python train.py --hidden_size=128 --n_experts=24 --d_expert=64 --d_shared_expert=64 --hidden_act="swiglu" --router_score="softmax" --normalize_top_k=false --routed_scale=4.9 --router_z_loss=0.001 --init_std_router=0.00931 --tie_word_embeddings=false --optimizer="adamw" --beta2=0.95 --max_seq_len=1024 --dataset="wikipedia_en"
Below are experts of layer 8 (counted from 0) of a mixture-of-experts language model. Rows are named router (the router's row for the expert), gate (a neuron's input weights, with its number), up (a neuron's input weights, with its number), down (a neuron's output weights, with its number) and show model dimensions 0-127. Each number is 128 + 32 x the weight over its row's rms, rounded and kept within 0 to 255. Numbers have three digits each.
After each expert's rows: "comes after" lists some tokens at least twice as common just before its tokens as in all text. This comes from a sample of Wikipedia text that the model never trained on. Tokens count by the router's weight.

# expert 5
router:161088179124101192107077085148094113118079102076115183187128110095136092109107080178168139097169159086154117153162174102079164158090109106095145126147112192103084100164166181113101162136108140157128113100100100153183111155180085152163160107159168112091103174135105133100086092156135103154103151072171140175096161146147153144095096174097103109089097149148157135081126138101129154135154
gate3:175087128126125160161127129128244187146136125124134095155105128172126171100164089101141112115153143111227130125127137099128146112140123172073141152130104130177132149118148145110062091121078151148113132128134139107143035079101151123200181131135142149122135130137058138182163060143114129125123068073090121137105100112169130147091076079139129128154109126114128127200083127104132135112108
up3:151136182127114123151061097133144140158093137124168102104133097092093155109084112118121128127116128119215120161127073138155129116158136169090131125146128183204115141134201127142128114054131130131150126117127128181125118085140124132116112129163124090049170137126061171126070158114130088129159094108128129169075130129208179127099138141131063124099025125129139122129129142133182156069167
down3:118125135146130039061193150041129128173124089126117116132129160183170134117128109136198041139125163119067180113127130115133115116138129122175080131199121144161167090125096224102129127102130139139133127161127137185126140086118131130062128096124142097127135097128038127132130092144177137134143131077098127132140082089133129177156146116114113128117179174135125161163143125106123131143183
gate4:143103153127138130162137148116126113123123185108137125141128129187153127051121111164125134093117081134085093128154109089180053183083127170205131124130112148138187119190136161124129127137132184158131122126108154133171125180082128125169133090153139106118101125066026128113131135116126129132096126141058121081132100127131128172186197114180119116110119222130098105125139097063097123101110
up4:125105211128130209154129127092152128134128097235167141159124109084128121141124160148155169129124125120184115082057128132135180083117127201080133137126128161143122129135139108115125144078115093125131124105128098131113131079166120114128154155030119189132126128153129183122167070128128188079135132075131123192128106093179136171163136104130095124147090113126107118127122131120202099125183
down4:114136225083116112140173158101158156119135080108098153125128126134127131126124162125135130154180134082125127127128130126128168115102138139090088190130145128148121129128130087133108128117116127124129200062121119098128129140136120115174126129144096116133099173122175162094127020099148076187102127102153144073108129168128153102128142131028116053131201070214087127096101158121187133131121
comes after: "0", "9", "2", "1", "8", "7"

# expert 19
router:144107160161078157134082063172097106121098126110099187206153092070149100098095079134137148106136144100151103168139150083135134168089094118073145088160109217105084110155174159098114119164079162148119082133093081121148075158167095143170151118159155091105082158155103128131085136124165108137076146120138168198107171147128170161098101137075124110092149152135159165127101145113131137148138
gate2:081123128123141132124136070122142156145089141135090122170059106130133145114076128182134131126131125134133163126121049110120107119110190131089114158067046107102065135068145119141149129134077178126135113129101111169084185147126124131085124129106142143124148131208117101150088085134128120121068129130119135174127064152133213129151208188132150126129120131146060213174134146124133114133122
up2:128125128121165109127085139124125097136193126142106087084136107137124143164180120120136098129127132116128120140114143116109124120186182150134110143123104110139120148134106124062128080144147127092143189143127153135134123163112121165116136122078082135144153101128080125088097143132125096154170169137074000122152063166112193183120127189087139126153122126156119142098223120130131211119137
down2:147149124162114163116158035118172109181101157108125127126121162135107150130133111101067128147139128091068142099135078142150130085160097169114096141199094111124096109122237106136185098126140124174116083125128130113198114095117143138135123063132138102090134201146121138113127085113117144136110168166132122125217104133128108126132170127198065179134165179106123135109154156157116119073142
gate3:118135194036129122139178127062129126140200085125126128202196121124111106123172127166160128135153138155084121137089183123131190111079152183097133124121159243148149083158119129144079129161138089069080124122121127135125128137119110173139143087128129122120101138135121110110085124127131133122154032077123201128138142110120116124081115093124118143143128173128114143126056119142143147110126
up3:172107125120135107129118122082143238104164085147117133114142204127118128130126103131116102157152115195139127157128150163150155145158177071152076142132129105143127123128190131101101146138114103131127104109158140141160128118158122076139129147063121059125125126104090092155082124122177128137129140132171117076127203157134048134038096030127088138158146140131172111100183132112102131082132
down3:113129134126191131108115128087144126096110134155098113170131132113130080130054098177182142155136127122130085124093174133186127147080138123161100132118128116131139190101022126163120128104123129049111124107146106130128155121171132165090097095121129119137178082094126134115136216128111131113089200118160118250150127155129131139162132098129192126086087108126119150157191153143115128120178
comes after: " C", " P", " D", " c", " p", " V"

# expert 10
router:177113163127075153148124108184101129115100109106091161185136109101156104148128115164136152131142169098163092172157180109048119181099085107092157121174110157062082118154158192131092153132096131159103094092091113160149117125176100120137152121126153099102081144154101090079106125140145096195077141103131170161119133178125186151093121199059110120110093137114161129097096140085116165129174
gate0:121130082143129158154157135139106112149106125110137157157133120126126142117129128118090066138141120141169096131135120076128130159112124209101124119129145112055182124123140148123142136130131119170064103129053086107116131095146048182069128081130097101168129152134100138074161022123183135118233121122097105159139128142133141138113126197078128131129202151053166160132165118124103116120118
up0:129125152110131116102106031073109110169186134119177092070121223145098123073131133115130120072124134140113145124138139153066126141124133095109163130101125112126132159215144140117108144119126112115128127127111166151130206130099131131141214108060115148136134130170112139102129125127134184099132113078142134123126114128074167138115124160155214123198125138129125100037123179118106100179131
down0:138138149140127132135123126121145145115083164129115114154196156158134099131127121115128167115130132133149047122143121208115169122146026159123145130157114133185130152117131109124131111132149124118115057134170137173093084047115129121018106098136159072190134104118137126123097128119117110153138145086126086081129096142160123153120170208122133205112108144106145136120109100164081034109128
gate1:144126127113069118119128108096122149135163119139133135183117125236130151128155128137089068138191189200125070145130090094158130121142119142079136098126124044119123143111152179120128138122185130120162129078091071119140172078131126131173119125142129152118159172130128129107127128126135146091108131146160174109112135174102220126097016090080128125082133124158131127100106077128122133078119
up1:130121153218095135125131157193128114126058167152134117080136135096127102179124128142128146138118125135198116130089119118092074111068077064174108135149113155102126123121088131149182096097139129155135051105160128132102129185127130123168067150128150144089135203129111069086102152111172126102164088139034134129145156131130141126179133128163144093088127127060136148160195140142100114139118
down1:125145118126134148114184136128082127123108100130087163115138121132111098170135093121141105141109136122173068144170108108171195139134151092127141176058043060183101120147137120000129128117144171183147182129097105104115168156116101133123130120122122191097156124126142149164090099152150113075115161102126147137170129128124106161104131127112095128107129145162126172175140128198115122228149
comes after: " H", " h", " N", " n", " g", " t"

# expert 12
router:149117188135070154117073077147084131107111097097134172163180085124184089133136106150164139126150166071137104151161162089095155130076113094078122102133104135112090063135164169132115151164077137112068092098142115170166084143145112146144143082155179107094096151162092136092112123146142132185099163110175181131055143145140137186135108140099127103109125159167149176088120162078098177159136
gate1:124128151126087125128132134072150182115161094123084120129192051097084136127095125196099185190156132138126138155139178124124112110216125102102152139101130135152130114130144128143104149134138170129120165130117123127013084218107117118128170059149131117192063169136190129088136060128143092068127096133137080134138141125122114103108129153184130133133134137116132137127109088103152132098127
up1:112149150124070179102149169146129087158145134125096078129103074142142122148113106125123133165126177093091138188118068118134065165151145098134132113118127128125138130132078151185123150133121185128137137066127113111119121105131159098124120073113144128161182158108146140178097217091143131129196128127038027120070185126127124066113096131156133133158127061081105142095135090135129133162138
down1:053152177125131138067179129128134163118146140137139014133139114121149123121134111128143112145133120088068127119156070127118180143124064190123127094085117092134181130162116104207087110129133118049129163121103116157156205189097121123128134129096152133129108113101171165114175130130141113124124129131160043126099077103103110137157126135168132144159160140119177076116118111206146144138151
gate2:155130155161052152170142127081125125131121104132092103110131053162074123194123207121112090079164086121127153194130144086129148154114124101176134094129090126145130131109220137118144133123048132123150124168127152130137165147125086086126172209126155131099152105132117093175148148117109115141113159098140072160094133133087139103133070144118176120136126082153151067127125133084179130088190
up2:143151131143255102104121137135162150136128106063118069117172143128181139107150139086152099133134113135122129148070157126165175186138121155204141129128164165163129140171080106127125137162108145146111095105127128123127127069104110128126062121163131133162123070121014113121092145159117152102129128126198123117130088117107128133129109091078141141084117143065111062138140166131083141130141
down2:156125100104144130119129110056151142104132080122154149092177183148139129178088135108080172117137134136130119127154131131140147088130109125171124142143037112159128157122090131136124127153080079121111151103123126142043069120132067159133135125099091129165133131129116039106096110169022159133092054152090081149122129133145165173143179137126086149184114150172119183129086104141127163165122
comes after: " |", " ", ";", "|", "–", "otes"

# expert 7
router:162093161169127151116102104156101078112121109092104202130129111119147112116117109151173183131155165103186090156164159096093124170104116060097149077145107146080096084154147168125125140171117156178094083112110116185148053160128103117186178130133177106096111178165088085099099096179118114149135162096136122135075119161157162142104099146099087102117090150182117141108114129135086173162188
gate8:140144094101125109132093119131124128132130161142122106117153150110142192057139105138149203124069074150194072148140129055064128129126124147142155150127121167128087107186111107084127128144168131128122135097128139127150073208123124112136114129157090082150152193122098149085093143120136185130193150127130116122125135147096128180080097114074128140140155180071103127064121092187168132119209
up8:131177139195194143148171096094143123123127156092135125102122130089173127125145099112158125159156128124131164126177150102184199140149136154084151163142085139138125065153113118128135150134156120152136175121095062192118114047035063179164136132143131119084120121088112150122129152079138070092123113114157155114143091064164105070132091132068106130133153072090138089125132145125122136072131
down8:125119021055148150129120102042116074129121136139122134125134119132123127109116115129149124126114156093118129070189153127135094132103156033125121039147108174128137105124123137149127154111147113119146140152116111101116170178088125130137133158120114187165122216148121179192159172124159141125131129133139081169130161148156187119114112101128143093129118115100172119029112196127086129133133
gate9:210122131134063116164129145133129134172089124107133129155055112159126052155131165130207139111128155190140103101125126132126130096151152114090163114085162124140159129094101126129151082158130137128073065169154177130133142023132107127128150165098133131172127202125133141096114080145135127137098126224126055161118135124130120128214148106125132123128128138109128115120112110133204098118106
up9:182122175128060192183126134137139083121125124178036133147146124143135192132122113150130121157123109176135196147125123106114105069125089126118116068081206096132127127113147117095132161129109189082128101149166127081128132030147178085065109131123095167122143111206117117120139128092132083096127144116141113153129156130195111127141131119103125055178128134122131112127184132154112141118138
down9:023120147077151183144099108116113134091115133134133101144131094177143135135143169164189097128131141109147175121153142128074107131096133114105128137142165156128128128066053144109181069184187145065145107143126111130157132108212106129136124116131062156143089107128113101128094160093147175130126130067130150132136118181111127028097108120174122139162129121116131025129112123131123137121134
comes after: "-", " the", " a", " and", " of", "C"

# expert 17
router:144087143140082191109087095131085107119085095094133163145138113087168116105109072174171153115155164086132117167151154102075151173072109103097164106159102168081102117174165171086096150133105152155121089084069085142161082159141116151133147096169169106098106150158124120087126105163164120159109150073184171165098165129142160159087098183118123106095104187162165151111105158086131149165152
gate8:234139124110139180039116154136127127154126127130076108131119131101126061173123131098113160103187138172138119167116137071190154143118074115158128197119133126104101113052131152086110160114120152169125154115119127148134105087167139149087125165143116116136065124157132127107134066209119152128087099156111126142140128125132113069109146128154131081132132131094131112125134144112135054173226
up8:132106106124175142131100128130127130131130163075073139066136124135147226080129190180125068148125137127137181150133091185109144153116154191068162111149187132081105126105120122137128134170130128108074110124126127062113138114129173137126184126131178234104135112146135110110126129202148139126114115052145080139162073111116128093184108165149095147099077123114132165125155132121136127089111
down8:111137183112138107135135124135139102173123148120134057058133099165142127171112127082113118088115153163115148128114154131134135127087169157161173116133075098092135141106117165107125163125100128105134126104096142116134084118120162182127125116168100163171203124136139143151152131107126177139047101128126111162060215109127127100068185128135126095124134096128197119134155200217139142031130
gate9:139124137094105156105145143118127104166128053149116133128111119136128083139117098117229091088193157096114124155200119128135126140130070074131218145188056193142140127143127128110139130131085211136129050133129089166128125220115132122115135118119127125105109148079128076126137116098127120143076122133100153098127113151121126127067185078130131128128127167129174116175126169130134126183132
up9:112135128188139072115127123129132149090159135087131132125145188116126153164128204111129144126066140129128134135031136129096177180124151143117079089114130073141122128138182142131094127141160120126115166100129212041143123107150100128194122151128139139137136131028126210128108118106126112132129146136123130136116120126140107166134001135127134128109095125130124158125132095136170138048131
down9:108224027132094109120128138127111109069144081126108128140096149132133116137120150120145140120166163137128133163103114102132125082108106177173129163057099134079171146135121125106148124128137129148145111116116157158173211134085106108218068129188105186212121214146117123126086123136163123143118108127171145107087136126127151122148126066110117123115100155167113165145136177131114120137071
comes after: " |", ",", " of", " the", ":", "-"

# expert 3
router:158086146135101167093112105142078120112069106102124145179146121125157100133129117179171177127160156107152118137163137103129169167082121071122149111144078143111097120157171182084093141180078171134113094113096087149201110138152097135131159106122174085089095149136074082092078100175155120160093145131135139169076151142141159135113093177082121072083100167154180169108134167067103131169156
gate11:095154121151127154108129098126167156148019127131133177114123102133127128148085133205140159154205041128167168107144127139133128141091136183118156125127038131062138098089129142109119141152072168151068152140111128129196127108123111134138033097098131140118120131133109169069146107154089162119108121128151126107160126121136127086200091120113110138128134115213092093136153114128125145128146
up11:129126130144129168129127139091157160130122107170153128162133141129210100112126123114093106078080131123168136152237156150168124068141123082139115066088085124056113131146072117201145130130122112143119107154129101105096138159107092123127104132098130128174106149127098122071128147174061133129080133130136115112084118155171109129192049101146164183125122078122130138137193093122078128199136
down11:236124142130120126132155125180133178110154084120116098080088106110166186086064102128122121140121039210142156132127128112172188191124123150127169159148099117128141124109211177124156146138112091149168125065135132175147086119161095110180143133141124138181151132057091121127084104070175117074113135101134112116147138143127132135131079128162131100142137122119093127105156123133088152104098
gate12:126085186104141126115127146150090053150109126130175131180125175180122160125101131164191141145072199121123110151133117123118100157144127210163114168104110154124119111132121128151050088131143131156201138124111091081098145155106123129115124130130158101121115132139137130057119140099169129133132114146161128113134026131113135112149062144131070100130018168182104122196122121100128125142128
up12:093175115123129120128123152126123124124128073126012124131133120090109164139143039124123065072156152130102092140112114083128090124113138107126132089138137122131106128128120114122134244140117153126146135151134116093147131176159111141119130088121135186125175154105175199162212109163129124151146115092105095113166130157196140147096131101142152155192099086032139128138154125140093160114144
down12:122179122097092163060141135117143158114138128114105135128127254105153083135133155129125126142089087101115104175143126117176102142161128049128131133065128071125114086127129107119081156182109147106075109142087152143124142130108137077140122197134073177128129199172133128126135191189128120098107175133088119212153165099209147148117129102104129149096140128132086148147102126123128130137128
comes after: " ", " |", " (", ".", "′", "°"

# expert 11
router:141112173154114199101101087130091136124092081083084153183183133102167077135131081158160143096153140082153099168156177108099125165097125103110139078128095141109069080188130154098086169171122154148095115089115100169162109157135088144137131092160153123115098168155124113128097089140149096139096132095157149185104172149156149134105082183094104127113072148164184195108119149106100147183165
gate16:103140132071127142112127137128121116117136120151135079140113148032153165125117118131120126124119137124092205149150160128127103048109128033122124145126141126107150143228204158128123114130140132063179091144119059127152104123121128134127171175135129127162154132106131063131145131128084101163131128087144126117117134134132149129120132169161177135231132112076170085115087196058125145128127
up16:113126127125130137179107172120108143189080106126173127165113128096130131172137145151110116126146110082129118141119173147139121125127122129135111105035088127128168111100208131123152128130093124142125176180103236063124125074161063187152126124176160130132106119089158164113070135187135110159126156136126152108130155097087132053090119053133123184134105118168108129088132133162121180132187
down16:134120129131096088059121059128166155094149069124094127207169116140141131134147136157168024176111124117134121131113107215189139123160105119132059066129145137168109111099136103152097140142129119152146083127117175179138129076123100097126136161130118140129172135098100086168162126123153139108150116101130088127141088139151088142115156166129119226123176141127102170071128062150132128151092
gate17:183149155130204045088129106132081109119125101139141138151142128129168179132149105150110134067135093100118017128138129127137128151136128140148134140120107143127052082128122131124128141133141103127199128128126147117128147125129118092107115128121113127078150190126143124140083140142066100157104128140181122109131255124124113156192125130017100083124109174144127121126095130108127097110136
up17:133113123128151113129127126130130160131143128125114139113115115116133135142128108112126134139149111148078150113152154137093213115072095084101126138192079186128138127179149121137083150166121107128205106150084097127188118097112126129104192175168127073125152090154130118148123188120255140085139086122112124073127154131083131127068157123135179109140130129128231151145127166125120095052102
down17:136117154126079073146168126172085178123141120127135124073105102181124103044132119103141118134123142116149220135130119153166133076127174129103150139147118119127160101126128183063140052117119097126127146182111114138187131130145132238068122128180124141128160131149107129115151117083071127137110135074160166138053084124131187136120105105102070120124165166154128158128069112116135160115127
comes after: ",", ".", " that", "ed", "s", " where"

# expert 15
router:125119167142094166135109133184090113111066100060137144178147139070182120131120105152187166123135174059150102160185163106126165160127101120088182096163115153109112104136142190067125166137100164151067096095124058154143114149155127187108131089153158104101113184134083090066114115161165115146083142126142174162047125121134142143132112136104108085104099135167138136096136152110133132164143
gate16:141133141151078195165124128079132095082134128081144140112128133124222131067128154110083128171126125132154091160104127137099161237101120141090122170113174081057122142120103102133127140086131135147090023045137135128094167172157132127138095147131204107129123153107113119155117130145154098084124188101146162128129128125137114134123118076144166129111152132175197137130113081128134148139112
up16:127133048144176188128155091141134115129122099135134156133141133146131129140222079142141117084166041178109130126104125128127115137129138116118127126134067139146129192156099134167100124129104077162126155168123189132128138133115131127127147163152126128102127098133128188006191117105138127130159133117125087124163130146129147106095139142128073174145121060052114107100121172138092124048073
down16:116094147137124196193112101126129139161072105061133129139131150098169097135115095193105133114133125100131172128100078128084115103132180126195127157104142205153137130117129105111124160138124122224130091122176139135139096191205123121125107158174139106087104192137163054136128135157081132085148076079086118134163108107112107133074106178146127112125114113119156166138116123169120124202130
gate17:123109168120034083128123123154095181089127149135122076134145130083132179133132124136130161140118093158141158126107159135133073203085173157101157126083146137106128121122232136138082106093166088154055097096184099117151134101139116121156112124123177146134163110093122137125156159130153092071174071147182145122116108103183124140046153110189151110129133111132125158146124127123163158113055
up17:116190071174150146169139140127144092067148129129120144074118122122043108188129127121131119143192149129124101147090096139131126082104164114130127143152165123066123102093145120138135135132088060130134069120127131054122166111111106121086137137136184130129123144171134133085125104057116127161118106225024080159129149144151145130133147138139146102102173121097124111161116148128105043168158
down17:065111162092156159155058131175124114061131110137132076133100169128125139135123133084114134134130087154115126188104207125083103185134127146103083119128116134112105130142096228130153000157149138120154123137131160149127083128078119213143159133122075139135155111082098092111128119191137133146118121125168156166138100156096127136167136077128129114152122124148118132129144137146130095128100
comes after: ":", "0", "-", "°", "3", "6"

# expert 16
router:141088203167090157077082064166092111110112067091107129168186101103146094104107078175162148111150131108134118151163176098101160122133104122103169098172105171125101090139152184125095191148123174157109076095106103140167090120139100186161149089169139113110125130135109121106098116168179075134111135122169139150085159176169160147091080128119090096091110143174144143097077151098147154158155
gate17:130121112124109154130141096130132121159133105141103129098160080127193089120121107198117141174169128112105161117213141131139084126124127143125154129127140125132080158108128185128117120117116255133119127165073113133143128188147129110124125125125127106213056172082116109129108164158133150108129116202129092115113132161128101139159145127105107081131127024083140133194092145131060152117170
up17:129086129129130155070123078153070126151128086093127129127132161040118174143129064129181118126065126155144109169158137145143130167128086124056134151114181163128116078135128119094128127129138145088125187064147130098163135202132116063120137124164133135160139130073196125153101094101126120142127130121117129180162127085147123118145125092141093072153098123135103131126128031127123153206193
down17:133119107125131170188127125145130143099105143106100131117125069089121106105166100140108161145102136128139128129174070138145107138148118125145151089077135086129150143137099125139152134133128103126149169124122127162130106154117125145155089073136191088086202125120084124145015084106129147109060122099128140109137066183078187121221134204162129111088163093137118130224147104131099133180136
gate18:144124132093082131118114167140132121135133113111062128130134069127089104136090126175120127112115128141128131094117132129056129128126125147119128124096153157119108123127189126173064148135128210128032196109132130034134048199129037128126139123158124176087125101161143093164126157200128119126133165127150118129129128162187129197153076126140157124151147093127183112144127110133177152148128
up18:129140122128186128147129083113127147128126130112171128156129135151157170078180162007170140134132112121130107132130128125125155138125120106131155126200127056148203125130109176113190108100128124125172073124099217135121124121140147087074124128036155124126133175128107126099175102084127132131126115139124136154119124111134100054070196129123101116105136131124073140129116214121094138079135
down18:156095141228133112129127119131128124086128138122128123141074122147201124118122160127162126136151151134121124176184137123185081105081133140130152138128078115109130129126134174148081125119108149095142132119071118095129165114129104127152130128126099104095130255124138149126132179071075128149125091138157120128130188120116121122133128207078039125128129129143127217063126098110125167092133
comes after: "\n", " |\n", ".\n\n", ")\n", "\n\n", ")"

# expert 9
router:177088146153089126116094068155117077137095138071115163167176112120154139132105069172169139103180153107140089161173139066114155159089046123115167129130110117126086101148150161109097123156108128160115134101136117156122116138168085121173156102175134095095096156155125076126106100178163119145076162069160155120056192154173158167099106145090078092096091167154152139125118183118113142154136
gate0:131128130119131089087091114085130074101114102140121094129134169111120185102164172121125175032186132170208082171136128125128172134123109134174128126144151128130058126123130135129139091231151127122131128122161125127154079133140134126222072126173137089104142126088129126137156120105081093131152122148191128103134149128120107148157148086124100111127172132131110046126116148034132102143092
up0:132122141129132047140135161114130146141149131116162105095130135119110130154130147135138176120063198148142174115128117083129187143164066129123126100101136126048126159152124118127112130166189126112103132120110165177132127008148097146068104149205149127066051159049114160123157165113135199134137116134119125127108140125145132188147108153133065136135090105105110129116136112087185133143113
down0:148140120149149129155123134131129151147146177167100099111152131074132107129191145117148087144144132181153188133164115161135161125122117168127123127119129116130084073050127143123096127120108167122215198135117051125167099106107103152128064129111146147152158112070090127146105129222148147051099133108128127154129127133094102046132125105116108084126113116152171070219129148159108087137093
gate1:077137139203091125133129129130146139117125132164079119192164117124145097141122115132121127125131155148114129152107130143141108129132076136180161126212176104110177127125096145077229166142106114132211119127156090120141142135142116128118118108115129161000079137172114108121129139112171076127117106079177111165093153127143147153119091095145086055114130165099105118132167128124128116175057
up1:117198129125078152157128093118157128097087128161121130121085115125126063128118101143121070131090159141102117114131125176113127118098138175171224174101125121075149134150165126123128156044059098127173091157130153138164169185126134111095097112202142148111122083128119102130129182119138107124127058124128174141122084125128163086124112135143137125207129213121088182125185156127129093104131
down1:108160115137021134117127133027167129150064140170073112124126130128149094130107183117155150132104121096116109141127105119132073148138109133205127130159105126148118130085110102127139105149147107128144171099126107132120136187130241118115153178130176140123088142134125184079127125126152143025125183088171193128127109067114147128124128125174094126149158127133115083129130141122128137127188
comes after: " the", "-", " a", " re", " in", " and"